From a checkpoint of a small mixture-of-experts model trained on Wikipedia: 64 experts in each of 8 layers, 8 picks a token.
Below are experts of layer 6 (counted from 0) of a mixture-of-experts language model. Rows are named router (the router's row for the expert), up (a neuron's input weights, with its number) and show model dimensions 0-255. Each number is 500 + 40 x the weight over its row's rms, rounded and kept within 0 to 999. Numbers have three digits each.
After each expert's rows: a language model's description of what the expert responds to. This comes from a sample of Wikipedia text that the model never trained on.

# expert 45
router:526475567525420465439444484507526481498489449477559531470481501509562471473525484444481479545413495471499500501454522485518524513497556452514529440544587526494483551460486466473503505453538546494516455571541537494467500567395521471512503446538507499489557572475491468483541504515458511427514499508507562493555495503529469551576478492540551511426510527587611466455522518552491539491493485460407503472565469450535508531486487504487503542549468525509522501445569477469490499509537575509500489481449495440486500488516567489470434439499553483483544469512584490476479464488497536454517450475529454496504434572543481485486512494551439557474476517571507504560453514491501514538617511526505476533532539476420399476494562471436478463384490607536496506476469544526436513494467531
up1:600506529489555490498436478467496495491468513426526490473519441560478463537525574506503500469539442488488515484496520566528489536520536539527519447501508522490465459530478525489456475503494527503497415509568516506429574493447501470489512427507538492560500470492459491462484523494458445464506531533528518467568504556532541520462522544532508545495477510484461586462548499510515487474451493424465535512469491485481463428493451454543608516508515480494457457505421507472525500531520524517530486430400512507466536556561519508498537491495440513524412490543517445445506527423529486482454592509514485539465500500526532636532529440522503482461526443493509498506469550472566513577520527527502472513524453603470512423572581505556449568525512476433463531515580566429577423510505498
up2:468505532509469494515520509438493501449420471488545584566478481510485491532497517526460492517426507444584463470463473508484519510492476517511507458496520471482486586512468483476522537512426409551499497472561586463464506500487482523476562441534496417406422476401549508478559495495482422430528552487532488496500531575445548504448486528568469535572505553518470541545460511475460452559477498487482476482506536552471506488471563435549466521486526592531537489523559443510517436501487540448535504545504501526451559498549484545527578491485509505546533503476444486483539549494499603490562607592514483534498506473534545529445532489496532483549548476501502484476480531485508565593489458409453421492482493482469505488519504492556551511481476458487515514442536579435473477481481490
up3:418502503445434492494488484606479566437566563430491501511489532416538491494511459482471544492536539473452508521534423508497501498452396510453500496461475533467562455439423495439540512492515434493470448511423467483555484536481515513438453456437463470535444484487461480524484494506423525570439533482550489478512501501526536554471489474470433492522513464508508521386532511546504475533500576549501553518528457485533507547520494506507494523522483417471449449501488533500503461473426489500472543590453484508503435448535481481518486495500486482563512587466506411518520551527419496499542449490530415532511456477489462482554488490463529432586519555509467476450514446494462474477518527490578534443530502550476502543523590509503560495461464473525555578542507456532452504453506502
up4:538504489458481500523593543456510569480514554466538444498512519493474525479538539508512556500539482531519449603471537446436476482514470500486523538513497503541555470459469502468497443523568502509482526434498502495539556551472519558456450525501534548536500466541483494583473403494478539555551454448515516488453513468529491528469599466488473509466508509482506542521468484466494470550472495536448585514553453557495489476490520504539521467482439416514429499542558494499498564517496477470486551576488522489515600564497468512439464480549436559439495540484481447525578443470473396485452418499474421489463549511490442548454509465465500456462531521491546427522536472507465517451469520437424562531500461524460450515515464484401499512468539481532496546532406507468430474440483524
up5:537529462507405480500496396450481439479492479432545502536504504477540539515544414554517530475442496412489496483558501506492441461468567546562475497435481476528517534521585505490535572519517521518552529464497475469572449487490517594441458461482465537499426462375541439501523544536542509503433489573505476553473474470481463464525523527522487441508563563511498508533507476492500559485562497550532484526509493520547419524428536510527495500476510546550551461573555470514434487509507451488523511482590464527460495534566526491489506518485449476497485456492450520487561479453485538557569496484524520512432487477548567532518556448471515432488446487448459512459440517456419482427435516518486526473464501527574512523605541538500476497464491518488464492503499484497537491495415528
up6:480543478561463455514565549484524477538445481560529599492529520459507545522518495587472500503543529542499631525511566386614476547509534526525488498454518472498519515498530489594565477484454467519597480506540481512516528484455514505472546544543496458463520463537565510555515567490546534536508571526429513496456476513548503490476513516520492478493527516442533518550535465488450506518528523429575465489516561487514365467473495493468542492471518554451516530502495508494536479552503433441511544478467528534542483537559496470522449554509464481451546444527481469473519508501511445556569487578477538484494467527508520490583492453458489525471462462511522502451548484494468494516538433456532440552455500553486470507466484510551505488485473478440521429439613502508520405469525481
up7:535543479647488531503487477533526492421494466557493517502466537571491463541485546483450423504621514553508517555473449440494534479491483507478454520500453498464452534454520463520471578522489513456489501505473425557531527522531593481528573515539470481550471532507480447486434494496609448556498491539415540545536438462453520531446502500534555512487501464543507494494475514512485512505557619485443537535464571433491508455539464507518443533541527528528530533522515484534565493532563577534513484515481459456444567462431478490480453528496546525477538498492474441469531426490570550516494492455508497468405489527494545448483470580457515525504482501498496452494507489533537532477553528476484540496502521429446511551533522523433520533441440514498445495532438519452513509495430484
up8:468455523521523494492494525455509521565463525499424490593438483546461433520503459451511448526549492515479520524457492491471501548500447538496550449501480512373547416428533550543514475438344510469477495536456537536520441516545440520501458520439473501475435488486400574479468465501521465497582481481473501525553521516539471505532535507504514566497527448495527422516480420476559561531479444518511455463550529475488504542490497455471477531592509508531482457578405530469450445517449525539455525560465478510499453496451479500470468469469553517418539531572534540475498486431519480496463497449469494516454492433501499503538551504540476558485550479433452487458531536489426472535483546559525498557478557509542495550445543508508509511517501544502479503534487499476459448462455484
What it handles: Past-tense action verbs and following prepositions in prose, such as promoted, condemned, received, led by, advanced to.

# expert 11
router:473506506477466458572510515513440465536538540471477448538494495474482478454439576480447472472517513430476499562540492433498563563510494533520549543432449519550511493463514571466538549505531474495456524490477549463510489535514458494527457488523472471617524562489455507545507559509448469562504476532449468502497469528484500483515499531501447513506496463471441480517507450523522460489507463431503498472499491567615458433515552446530525485530485522530455467437438506520497544556576485517517472517540520519491479532439488524515405447492557498440470576565594518575544606511450506450428569531525541499470523543488471487492476463443481446432424489504485502476516544541504502491432500562453465502461445521541527518570494541520592462533419471481510476449491515417490510434540462
up1:505489583527459576569565601412534520488455545554544502486517495485453538519480510575534523479494453498518512551545430458508508526444488492522510474545541486553512464466502526564477527481487524497471518424483451493530474587490475460513484462523495511499536485482415484540544481543442408546524443531467552472457604444470569481493489508550564552496490487526543533429494444549550587455583533563529524522477517483491475529515529494541527502473536483509514497490410488545461439543471589555547443508505543467469490527537433504456492457465502507552502565485519420561437493512451567428479534520434479469571548469436542515500458469497454564514478462516530525444450506460456464510500540489463479509505503499476512510518498507553545476470551509517556523457436603521518519497495517
up2:473470500528461488528481499510454448440539503482497556490596529519476440493390499521535471465463425466507504528472505516580451489478546482456460449510461427515547501526500398478468538579515476637496537527571536567532437461462473500443526529483526481497536506555467505432502488513516581531449496502516492462458607503501430532498466520525542511488410500466494478492412534512434485552540509410437521542487518570512451546531542522479514567514503546490490541542493479479547534437505448481474478524548523510452474547473500507430500541479474446470504464498460480488561482530509492498491520466524584515499550502452478542508504542613523546497490480516540514599493543520490558442502527489501536442452534515504438486473491495446455511423531513539430502452421511435485503503484490
up3:517473547574465531474479501488483578605463537439494486556429510434520396532491511494495558497501515528517487498497550568537495522491561520506487413473497493519508434511444474476521492486524562582465502573489504537502435480460538533479505526447544480528523450549520580497471440481468501486511493567445488527470543510471528476459429497485548479478545465420446532516532491471465503575560490440448517457500503452510540552499502507578490549549496497456525494507574621544520471447468440423485473453525514466551559528533524515503495427505488535487486494514466466535528554494477483573565500536490526534421510489528533467475475445535462475536464501437546566369499494436488518535487525440540501544548545470518462457546444437462504488483505486538490537461472567433450469462526512
up4:528523530554451487507460492506557488478498477489580513542488445516585418490625510511574525523509494536453435489491563484523543482573513526569590536566483532469443515529492536475431543539418543488452496474493515550443448487417550483520510531429503506516479550452561493572506474485538554441417452533468508559516500448519516481489466530513476547454425508515413528587526453474460559471536500515503500441461556555521551536445497481455478467583521511456458560517517427459564524462495555527514485471552490467568556525560490535457440544456430522514467503559487510496530493518443508517488523486494477466544484500458548521520545507529517463506559491509478509457515571462490506527498502490489497552526475547524494504532553547393522582473515549472497535491559489502494569505526501
up5:507442573538440581449543523509497445472480504455424484458491482534496506487442541503451495564458481454507469535492518431502472495486531526460533420575483472418496475501496507518550541495472475551527524552489537483508572576583538557469432494474423484436450608524507547466473479462508448488527502460529516536459500553574493493515534603475509495466474457367543538453494442496532547466469547507518514572502481458446498469536481525457540482458494527504496432546447535478535494577545442489513474576466521531454531491455545486517488498509542489463585512467450527452482534513525495424509484460516516456537545478522504489538595456490473498538456504528540491458565468476540492405506464501471486551548472466530508533505527583477554420506461498529506475476535502481510551511581480
up6:505470580544509547483504573505536515545474527472531476483494500499525495530483509529506538494495487509506518468523462483516486551472588496591458539498570532557457524423560566514463510549506463513518531480597501507445554440517422513511492494529528494511587552433471528423464518482525544455385435494453498471497520580494432559494511499511501539461496512555499583441461432572496507523511486459507434458450525531474448589550541511479516488505516529530577474534440486499426550499511528486458518528547561488535442450577512547535567512500461473527562520471500453532529440506477547449496528520522453548539593451543547488527456543479516493435458467526457520508463474545430456545537534518504485534465500504490577572500556498468521466435469571413537466504530484512510505514505461
up7:445471503491529482507485491508558480509461495441496550461526500450546444492512516492432551483443487527456492553453484539501449495572471498541490513509542478462500534486510485509497511540521566459486505515528521504483555536511523533498538492507486437485570501548523537479478504550548501522524551425536480560510560510555572518444481442495493540531489458488540494510439561404426482479454576489547509493499437511445576423483538547461511499578511557535461485502543475508524467499437398537467534511513507499479598467526498541482493449570452500449612500481489525422495420461434535436517487573497583497485468537508519558521474471517523488519538496517362506565548515507446522520503483447397478467517516451520467504522464504502493508477533585563486445503434475453600553521496483
up8:523495451489457520527431532530586473472534425479484501440444408504537462483513503442498484477474522432445483486463530531521453493587506537512505476455510469469471496553496473483527515442535463443571493450468457496544475526525501494499517502460470511539509450463547395450517447449504520534474520546543460507531466554475506495537466541438554545493596470458463415451534512458545409507519550493488532462485547494478502457497462475543531459567520453525512500471473475495551501503516576443516530502572455498470492524477471462541523501508533491517630513440546453485538531437506548470526418538538506462512500544514432503540543412556522543521556486476596508502476517421541471582474417513448533493536521536460456521500463461548508528509456560501454578510566447463525480538494531
What it handles: Word pieces inside non-English personal and place names, especially Turkic, Arabic and Asian ones, such as Al, iy, Pal, and first names like John.

# expert 30
router:527419566495525498512433486491486454484519468527440525486544437451478550493538550508463437481455430454528543516405435514563479463502536460513598475509554504465534480516566414543523490538466463439475471577513491515434450547465522495507518504456507543520502495455547491516491542561470494471572566473457542543506500528484535564499423523511521567471534470487532480491553524478464489456467531476440458445507518447548450492526489481439468508558443549557538562492547504483553499477530520475594480477515458399461472510586462469483439467448539465495575445465573472487465483537546476552490481451476455537469531474543465449528519515520450505511491461573461431513473515488522418544560476630539451532528488444548534490479521495562498515463490520498564499499519508500546493514495511
up1:506495444426529542527486541395471473441515413507454497518535433559575481474431439462509478496478493506530538430481573434462414493448499575507504529540524519547581477501471502538533509489528467492502463500545508467493485471451502593535595476441456534521503468499611483455501584565424466457482519557445517552540427479532535495536492483471475511511517519454509504461527538579582504492466513561485462500424449508550517457510421441503502462493584543516486477508503452489530473492489503494520510519585574519515419508502504561507466482460556438523506507552541514485540520556414482527529550456487457500492495510498502508504551488579481499446516490527543470499468563556480467498506515448500472520525565484579466461469504495546543479467472493512450535445494439533515427525487472
up2:571505465552483522545507447474408530465483508522535538453511392481558556482487560410468518434554446433505473461527501482567528438456539559450475462409500504483524505451481482505489520561478549537461442521472459532576465490483483517548572485483498546475495481514520478519495530485467450498513549489486502493528438518471492474554390487537501495525520540479468516522540481491499546465453507497447474475473529444534513521506528433491560543471557561480530520596454467457533470584502496513524461556555519464476492513543503550444459522478521507574524507562479478488510551496547499582493475473520595501446461516597512506497489495499584476465425477440472493472446510543491542579504489478559505488582541409513580500512539404469513540503498480480437431513486497503557531487498527
up3:467508441432589551500487530438438494453515456517424469452512427502535406472540450455512501466470514598470587445474565498471484519536542531557541529488577504531537520507442490503487533451473496422508511544504500460486497536442523551515437465498415451520469528393542426511486544548489466568416484481411478534524486497541505538444475468476477491513534502483552473474617489488545488468503471449472490520445440495529514549518483475484492443495583483529483488495571545492543525570555475508513472558549527554524462507509481596540445545468477453507515509508574469543528564538447515488493546513465465563534517488523523467483504428540459482549498473508564483542508505511460446559515539540529478528460534508502536515468510486521522549413440523433494521542543499520537521516504464
up4:550442536554514489494535538516491467459500461465504521583511595513471522490550447550474491503484413520488465469487463545524497468494452513519444434530532438459433502556517496481465487574446491593542507497553478512464483470483474467384447456548440542463579470445568480453498473518462554507473456435503503531489534511559543518419523601525533484492567494475498540441499501552551532542474479453478455523538496467532449532469485572464485480530491489420447494576531533494450560439476534539502499450459463500513439451507501520520501475503501507543520513502491587444496456462478516440472478472569540473462555498465518458454470533488519450525528415473545536564377482505412432480526467480532474521487472487503480531429466504444487506487480548516481568566460477491522528533499479
up5:545481481560523496494546495507532518523513406514549557370424490551512499470489532476508557511446412588516428481472441422495488475467530528532513474566490485473474513474526511456475559451484481432517463415526521482538447515551501596484557488566522385466472461506456525507459428471507476583473489478495485499515508500472535467526518554495462433544513529509497442552531480481511466571570456523457535497520568525479538444506531498524481515528514517445519599499558467522500462564503467533489494468530480587522487483506522504466489544467541464519493584563459511550507508470525573484442528514557466576508492545593497549517540442488523498543498549484451593479513479517402551504517475513505551461541457471470531522502564491552503458539499491486484459495503514445474491522443455
up6:561427528552491526460475493582504511483492532528498431505553487561515463535481436507574523512420430439544527438488488458529409534529465493493506514521356517478407492471550464520463476542450532511470557481468514513565519456564490500510468444506529491492483518446498515499524562462491515505523485483595523508520497538479471442518537550452532526451480487443483489527555544471543483416565517465462479524499458515510554521470471555546540515583501461452483545465458501505491450571524501578471456453462448525503482400498451523474574549543506536527521477502445532458482441547567511506544537459520450431498521507448493501478493559571588441539568539484495496534493455490487422462534469533511558472511591498541508463472456571523522498516490480494508491486529513417514509450490474
up7:582458544503452491489444487529505517521526464473519499504523476434448564478476490489530534531502478449481516557463515450520506528502469556539486468529420463478536521542508506468464483522447409533483517489470543441518490496486465459495560486435497544545513451572447541456539510552507474462498548530580582489545509557554538451493532564479451503429519510450514551461539488528479548555488477558514506495508442530544442427537452491476422536560467427491517522526497506558433490453444486488484571472467514472481467535480440480506585461491493450512528519504519533519483503508479472473419383494557492537473513565527531502460557604527503421452520499485492471530505551530468533435524484527504481507488554541559563550503574444408532524454469538568498459453520462569535420519474565
up8:537554466503474523511510432506553466478454525561471576515401479481430568481510540505463517486511512453462435492507497456415509485533499503465495422542445453487514514486507442466567518405473489480523502463518543497500487514448506487449492431511507433560497525510481543545491526499527545572472374515519552432480524444507472506552459513422483541446523533452510487474541434514527553504488472518522589501508601485552411530504515532465546553467443462494537501592529461555461525534474565443576564523495497493542512554451485522479501518583507512485530542436491500490556537559454537429577421549464489519496511522505513502495494557511534454417468519458477536505487542559501543456572480475448501564529532486476496542514566504591541467531462523506502498492494489513479505543480527
What it handles: Prepositions and determiners opening a phrase in narrative prose, especially by before a gerund or noun, plus through, before, due.

# expert 40
router:521486425582475528482526500551449603504557472495547530489525482449537549472540531515394487510516531486436538491542481499387540470507467603502410431506483527496440534442506513499505580446481494492543472506483437510548485491454493489511520516511525497438521456520495536477553499509580462549493459491494460472577540450526504541448445512484471458465473539509550429485455536481503459466491490471503562483477471540513454471487560462431525479538507481478463504589569559530502505503537576531394531503550509547508437531552488454491535523510469481514493460478446506538505518455498513464558478536437495528466430504466497474563496456470505578526518460484497489521543512469473529493456483487421580581425507434477521514473587500518581528495466487439538478468545452564445505522447506
up1:416497469517561434550502500537458444506471557522464481494552489466526477483533563403499487484479487512562488478525525540503435480522541526537512494548442505497537543599443539555534535545488536467479487514463505519509493589489473505439517499514490523483459479484474576478523405549556538503499528459459525500526569468501414476560573522489473519549436506488441544456484454493473526497489555463408550499522563498502497478493404490480486506488479547528503460493458516503453502396433473543559549531555523528482487486475463440496500509478466459460514618568456462524441540443470534473520443565510539529487470474466472461482594566536479492517500504489529487423557440519429495568514469541468402516535456501484526473468494538549511484517539520471478437462426513582517492458475508
up2:587527505550543471509463473533508495526511522538488522473509483485536479498510474438580522544490464532547509481491548516543449542512543516468592514556483483506526527484523563507512546504467560479498565473485483467519560440488505491468612412472470514416515528514419523567406457474461506531374439507512487512492441533541476463469539511500519493532571455548439477491531512541447485504552516560530523491539476510497563463489500563501500592517535516534457484448485530491472520562525463505471470462544413511528519550458506519489485433476544523446488460506461491476532469430530518477488455556527597531504510527591489397502539452499452524499522538508478531462489495456514500582556524463549471534496524462487432496429563462413547446499483544491584577503511494518492574505544493
up3:482602501497531446524500531490473484517483500509492545539554533519561487461517478505583566433449427484486453510606583495520497462493500505463556516494451512537471467549474535569490511530498511453486509542500527485541508576534486468409475515491496490439563397553531601436475414558498516476531460507493513540444547536491463474520520469512525477600487559475509528476477462504444509530550529454511500535531506508488485514483438502506504571463524548446434443494412461425442468417528450527526438474546523521536473447502521509542523544528450516484493562536469409522492516499571490556466453510472499472490429497462547459548496534517508506533475532559550450448477538503539552506556519441450407471528502520428494546436513500503475475516512530497574504508486525562433526499527476
up4:531504499518475554519508494447475490472487494554429527508495476445478549510482528478438513459406484549486492462516439479527493473453540449512471530551445532541471616464490525520413486577488428511475439501542492529554548515513492536536524472479458521471537607515455532471549531487535451450493550575447497478550481529463499536510563516521511465508459450449504496487479489514512447538430448509485497539476525493558547452532486435525484454496510546552456442477532480598467507505431512493509486502538476471463530506443524517583444504464466536556483490567502572584506484486458449498442430548519569509533554559442464526486506502488484528569447574443488504460469450566397447466472464482468469579484515518485496574523561430440496480515498516492523483499504614516502516454470524
up5:484520479510540513522433544499472476517471542552540492460481540459490537500470482444441477560547453534542484498512514501482444521429565450491505531526404551486591481512473518543488577480420467498515421547469449549457431534523557517472467506565544521506476417444534442532532489510559551468490532480491492475501582528453524588562596543459549491485481464470515511487512479556442507521414549536444527497488470470495560461548450456482413479497510503480476493509499541509488461428480501464545568531451517497454601526508495475480525537443468450528497445443501516499452471469465536481500454531572440479581503471436499530457537541505478472551490498449579489500494420570502493508492548451431494517476442508512426531486515506556523456505472522515464474435482569481432512434487477
up6:520520491557505487479467459481489491533518564466474566479459450519503428503523418452551509460477525510558496422509510551508514505471521503521491491510477522533521544506517431444539512416500534496444498551466498420549473499473547514410559397444452478446457567507480447495428510496495535487471509495449516532458451457564477422422549483538450478606518528526515442492519579594583478541466489487508544522506524594457563486490528486499506521530491483529480490456589524447506494524429531548498449492447469449483504508468555509575475478459522490486526446552510509549457559400516544442517552492471523508482452544469439536506524492539469545498579544514447498438468415460463498544499503494529527569588491493488543466505486510479508512528506505509511532574443490437496547485520458
up7:470543481521503522498501477492556512506511443487559494537488470454502484466565458448510548514479426507534523486448507537544416562562502493535566451467513484544531459481480504445563542455482543507493442536463526478513456504462520519408474502477538480588505497444549473484437520480455600418477487526456482480517487498525436560454523567471597531588533538514475459493527508623490509538478496487504503478438554575518430423504502527448494531486498482536455475538548500504557501453543470522482503519471539518451497507530524436492499456502482546474517453520466499438475531525541553543519419496498483574474534441481604527433468546580480520603465474498524540545499570551471474534561474510480468566489452522432533539487498519517556532516532531443510506436476487518444465568516446
up8:540438484570508512477419509538508498493435467464505475539517441477497576506490465550475461491471566488484501470513477541512540500478491484558484577516480509466494511480480520496556556539513472502481552560420419513486514475459543514554484509519583576515534493465495502468525474571500528524469497524517502490459559577467511446473470527494493408474459498484474472455476493558525470497554522506504429555573428482601488508469413549518477475506494491468475492511506527488520491564462555494449453566525517470451516473450550489473478476456525460510518498519390475436489406484501497472564512464459483506607502477440465495516502531513548478476458515437532516503467584555467390543534544477476527504442444426516428506442548510509542513568488436556490514541500543535538600537586498
What it handles: Pipes and dashes that begin table rows or list items, usually before a person's name, plus was and were.

# expert 62
router:480408542481390485444439461465510385481480498481442481464520499520504506423490497481464509518429528496511545520516415456559593505470499470469573466528484488508517499518515473460410542520439507487567476470553456538493422491449543542463495478555537523513549560452529457505504550466441553458554501523528552501468568536466510561508535493533551515509474559504545449496530509591490519505519562538469476473554464503578508519512529477381483502534497507466552564482492477489480551439566561476535505513476511448570452551488456520476468495503564516425582496484561519484529417543471459485443550519553525511516486532529497489487541453498454457512523549585512513475466499493552498510568465546488464554519490467411434466481457488490549513440492512519553514499473495466482532500511548
up1:539487509531569548492447428528413519488464509459436517478465454543491490509509523472506514461486491496443565493510485518549613463535472493495493485527479529427568416583478454507406495474475532503435486463478509484447485497494489536470486436434526556480451515493466541506472510531501495439494455515516563385399502489518437496552497477500458488486440506487517498465451469541556528462476443433405515482429437419570520537490534513498569487474511522442439536442451467519538435483423499525447505518472534455532545470453416478477532475451448496451551486484523509464429522517487542515544474497588521507512460480533489476452523499531512501617442528498487514417519516475528500491573514515500504505492545493461456470512501513516565522540487496543506388541504499496558486520472450
up2:389507487601480496494476486502474508608524477535522515517505527520475570480479469525529505409465531454467503445481522470528486464555514500466471434485535577501456520461439503465480487489537504482557527465515571457496555529508488514507418560511537482524540493512542512523572534521521516520509470483505517537521512485619516481517504473455537525513523522456483552484611525492453467484403468533478496519516423498551515512441500461493552511495479470615532438514488494566540451506495511507522424513484582533439550472425469516532515511487446469498492478418491461476511477454578557465438552532389490470585447550491461430544531396590481501513482424499517544528488485475540491501443456520519476519529544518497504502486455496468546511515532497508557500497525508527426429530528524
up3:528478531462501467550575520507502478516539467472507554448482466481437541507400487456452521539505504510482514522565510511498440460518438557438493462461454494493477464484487533527508566545520410531523573412483566478455503487492485562460513492520459547421552505485560535471522549495519611504485513442491466407462540493512498511437533487509504548484495432512493498538514447513444511511538560511529452532509439552515522392529496525547516426424504527454493523436532466518449501474501443497460512505520467485488483490455486509484483480547479531442458460514524532493458541473582458583585534466550410536504500453433462501545531437581500545487557479499524527507480511489474468519424555513525480490519576481511440525562433489469461455488447509521516592449498520539552434484530428
up4:506514495505505481490482459524506481469487517515482608529548482482468493470418537569541543405452399411537467450544512558530492470482432509519515513481548553512464480447533564479493463482466513513556494462485489472464492518467466539532457544560564575525579496429468496527428434562568541449526460511488506600481501513536534490520482469462464555531546455408511517548605477456449524576483464513538520498533507559524511500496537459497503532469507443488487502575508542513526490480464469439444482452465537602539512477546479490552528502533476499508537457490513572435508546570454494526511511524499473574467483568449491493466444444476434506565507465528467470483464552509452436456482441509518581506519524536477555515513481429507555549560510505500510531492491541543512468499479574
up5:517519519487506473533500507556532469538550516479561538616492458568521519469504519441478449567504576511474412551518593550475547493499541472478514497519545543537457501455458490484480541477494538589585487417533547543551503557488516445485474489409554463458431426530470478522499500510431447477472484521568518448488491466505515511585427456410485498480442457529499515514506553479487504507511494543545569485475429444492496564568482503497501512473510459504483510550509457459514506526509465556559493569446542465475505495537496557465510557474475451505498544479470445492527464522479513429507552501437535436501487494516535527488581471495465538528497478511429517463541534477552528523536522438552548532434613533511452482465525434498527550494486538531549419524586500457514458472479491
up6:537502387557539445514539509531527466491475556469516427491488507533611525456452522583504498464550466524486490466487627541465498537499562571441492470557583544542533536461486452500451526572439489460523437547507480511491502518522465412600474488496499493527505492533516505479528554514505469470489527604474475502542516465472563485517513524515503503485560481495488475473526514452549443501503503530483479528468504455467531462477492477495494462472509487574519512543533463439503443360472525528455502535591543501462463560555436514542486506479527523484477527426507557487546451532526546512396550491492562571521448490472474474514537514480457444523446489491484547489477519535498491499434466474424571513500461519479476565477579523477500511474501522506504490550473489469439440528506592
up7:533500503482563499546442449499482507490572515472510488465441495491461500463535481519468428491572545527497474513427483458543427463464571518475474490507490488594577555489458464454513530600540469484494512466493492453453511523499484489543510506475467429487423556534496526480492509531504554485463465469507532546526553465559449477539496474473622393450446460506503500537555542431504516484575497536487489478468474534524489531487558562496527528489508481465510495527500511409465440458396532484461508489465500502488572472452464562560493477498544560543489517544519474497517483544486486430480473512461544466476501442582473481480459568505498471445526555527462552483535475457482462623535447440517523534413503476507630498486564442474493540505523481489488507538579486454473476517520490
up8:442493509439503528542452478502575434512495544438478522519466545505517437540501447528486480498494493512480500456465471492483455537520540550574543495495480551487501559446574517482555490514523452506487529465496445520470517496447485438434469468448416485512472478434528459528461482465573457530388461512444502514555464531549497558504492446523580472507514519564474516537481513452441468533557561469560485516448517562511455490513460500521473497540508532532503459549553506517456514541545466423495590465496486543521475512514425472561510504499487524544477526433413486516478499532467471551453514528488541504463562442498510476546520464621409500528546479536494514461510519463521376513533544539488490502500603502439568535476547546427482454460517512523542528509529409491415517520478520
What it handles: Prepositions and subordinating words linking phrases, mostly of after one or largest, plus in, with, during, after, that.

# expert 0
router:602498477504527548447564559456474460469452510489505555512589497481500477478535472423470486502506471509519420498504487508479480509478450543538514497506530456529500497474523531519477544481602532521535498448451556476476524464499515518483487505512482480488531473568470453521466503519517498518492485487555481498501512540479475577498447480532452470431498527464515458493487609477471537506485495512443523414464530533508565533557497536398451433566481487498476439519418504469489492506456492490450623493464529531487597576514472569481585460512499452526623502423496506527484494495490488522546452491534446460472565479532536583536448488482505533490501515523538490476546459510535536522529459454503468507497574459542534423481501445572519484492414469431456506453514427451479455531419562
up1:492558499559472509477489511558495508550492529568462469434495431543533578547403441542515441442525447500565499551465519466464499496492505512527512428492558458504464455539447510543395468505444440479515503556526543515497549533501519406484468500546532420506534507518497504518510440497525452496479529476537600542465502516507438511552476492566470564487434504514469587515557544525457505555449508519461530547500446561510510479459503377481522479531480523560511529545538518462519483505513560575472485439493469522507470505538475489584488522417545493526478478486467553518460453546539510542463524522403463485550425503485516426469551482488488517540504545479485543572531510538436565568496470469504467499472482489516475493428498438509440515484485517437492432523506491478562553567494498
up2:502522528475490512474511512491514511487488440491490431520496504433476467501547560457549586484427513448494542506489470511551506544489590518564502554475512422530479509493544443479438490464553487488555493547518477538492477547442475486497501490481494493506532534551463470508483479431510490434461509535484478422475485452450528519490433526619467568603442541474462463511520522503446526465508558517495501474440498449509393483516429533531522536488515497501484489525610500544410561539511462482495488492431450483517454514576545424527502518528542484537505463514453494509532498459484558451479514639490545494466540503498504487524569519485460483511425490562461437447487462508463501449544488400524510495541496499478542479511500453499507515429500567477524547498458487467567503637518529
up3:487507510467459514533433462469486512531454481527551441511513505459575519473459451525544569465493513434472636477522471482532515528572526464425514538457512451486496558531491513487462534502486571504491451542546451554479557503495489578481520529570479444515500382480491504446435527496460500519489528509547497453457534531554425476598470567471498440498494501498468469530583491537509436506428529506497518557428480529553494477530480452494468487530525518462444515440458518440479568450557569445505456445506478536514511465463494482503515530444473485501406510539565551424464488503505584537449469522523464542449604547511510526463501505483509491477475538522497482442534461527442465574499454479504543502481489513479500491516557530468433491451488552535472598431441508516472485525533505
up4:463504467469447492545493455458567444570538502483479523521513515519536522487471522498514494524457476547493507568493464413485502508491468507489564546499483454507395485511501520505469552504539417441531525491519507491524485484494388465515545479500358561505514500524575513480514454460475494552585467480403505390543550536523500457483566524472527498545543483524461432503523484493489582539477541556472518516564550551523531484530497508489529560529467527437550483522491522508480502582566429537472519537531553534505473501478430556488456527490506503505525492550518559549527494494489447423507465532593560405545522529465472488553493505491498513561461504508498465447484457426361506532484493538530530515549519451503470488460540492419530519545417527554454499509486491527514520503484473
up5:456490488520496443539481487522473529462501405569525487505418399496480495524478520552432464533561458557508440520497515495473534491402511516516439481484473552468492516547505478567523504523467410506507502435508514551525480516535455468531477479537455509434445479460569493470551520442468521515477473511492525494528466414550496508576458504464550592531453462516451460478515500444446446462555564519510458484515550459477435450555453502524465494516542512442452465492443457489490421430434543581492505518485522476473451425528482454469518518549451443488514530553440552528458559533518516459442449414506508525495496510432445497444544523572524499525558470483436472548500555510542531547497543473441434516476511515493470452461436512544457574463494496481509500463590516502528502475462497
up6:509501490483508545534432515505463485425493495527484466447537549513455514498509555488483422547495527491525481548487431498468537448477452516517489469474432509528553558513497529528450516476485492494488445472597432526559496488512512471538475504511545571532536556498454547558517527452505599480604514562527479488550445573502501553520470542543470484510512457434472615499499503481527561513446435471437450491450491490477474487544475429485496569569474527485515413509415473469495523492506473482528482487374497548498510521537449499565516486503476504488497549500530523534478485526463509528458497481571545508498502503547549608557520509542522506502472466458543423521482499541487446503473531503411480525490488495449540449450454560514524489555536557600506444436591503495456560563501548
up7:483470557514545572465519513498448461504453463524562478485479449489514492598465478472518483549484410515484507588426451458529541495511466376466543495502502470460501531502440492450555438537424467455484471477546504532521510522527513503440540420465489601473514455438503474514492458500522526474533474554490517462545516499537521427501495457521471516519439438473458428568548480561503422517545464531479481490436541485505457490542515542540458496524509508543515500503575502551470522521583428532493547542506499500451527465511508473468489568581437432493449610458486492554483508445542537456435485520566494504495516495526564543531598565545522462508483456551508429451497481490467429503511492466518456504510534532450551496526477479487521609478432456496463506511512492455484499492513489
up8:507529491510461464499433482489499450564495439501507518491498564455539512514587555496519438560518501556464558560456533510501521499507454531452546588534527457490503472553487473443545476539507521510541586535510477515513510439441493566465464505487428453503477502525521507453435497499482593476489476535476509500534556544484482422491497477506547459474500407518425467498515444524469538539446476537495496554479545510471579510497491526498482542461466503442530478490484493498566493486471472430442571566491546541535489510528441540450503522520429443445481485519472494569431468480528426444513447572491467467482488513487482457562562424495506465386454465490509530495612507543454512527528425504524517572578486467488506512514519542444506478497405448524558492539524542606495502477529487
What it handles: Cell-divider pipes in tables, list dashes and colons in infobox fields, semicolons in route lists, and articles a/an after is or as.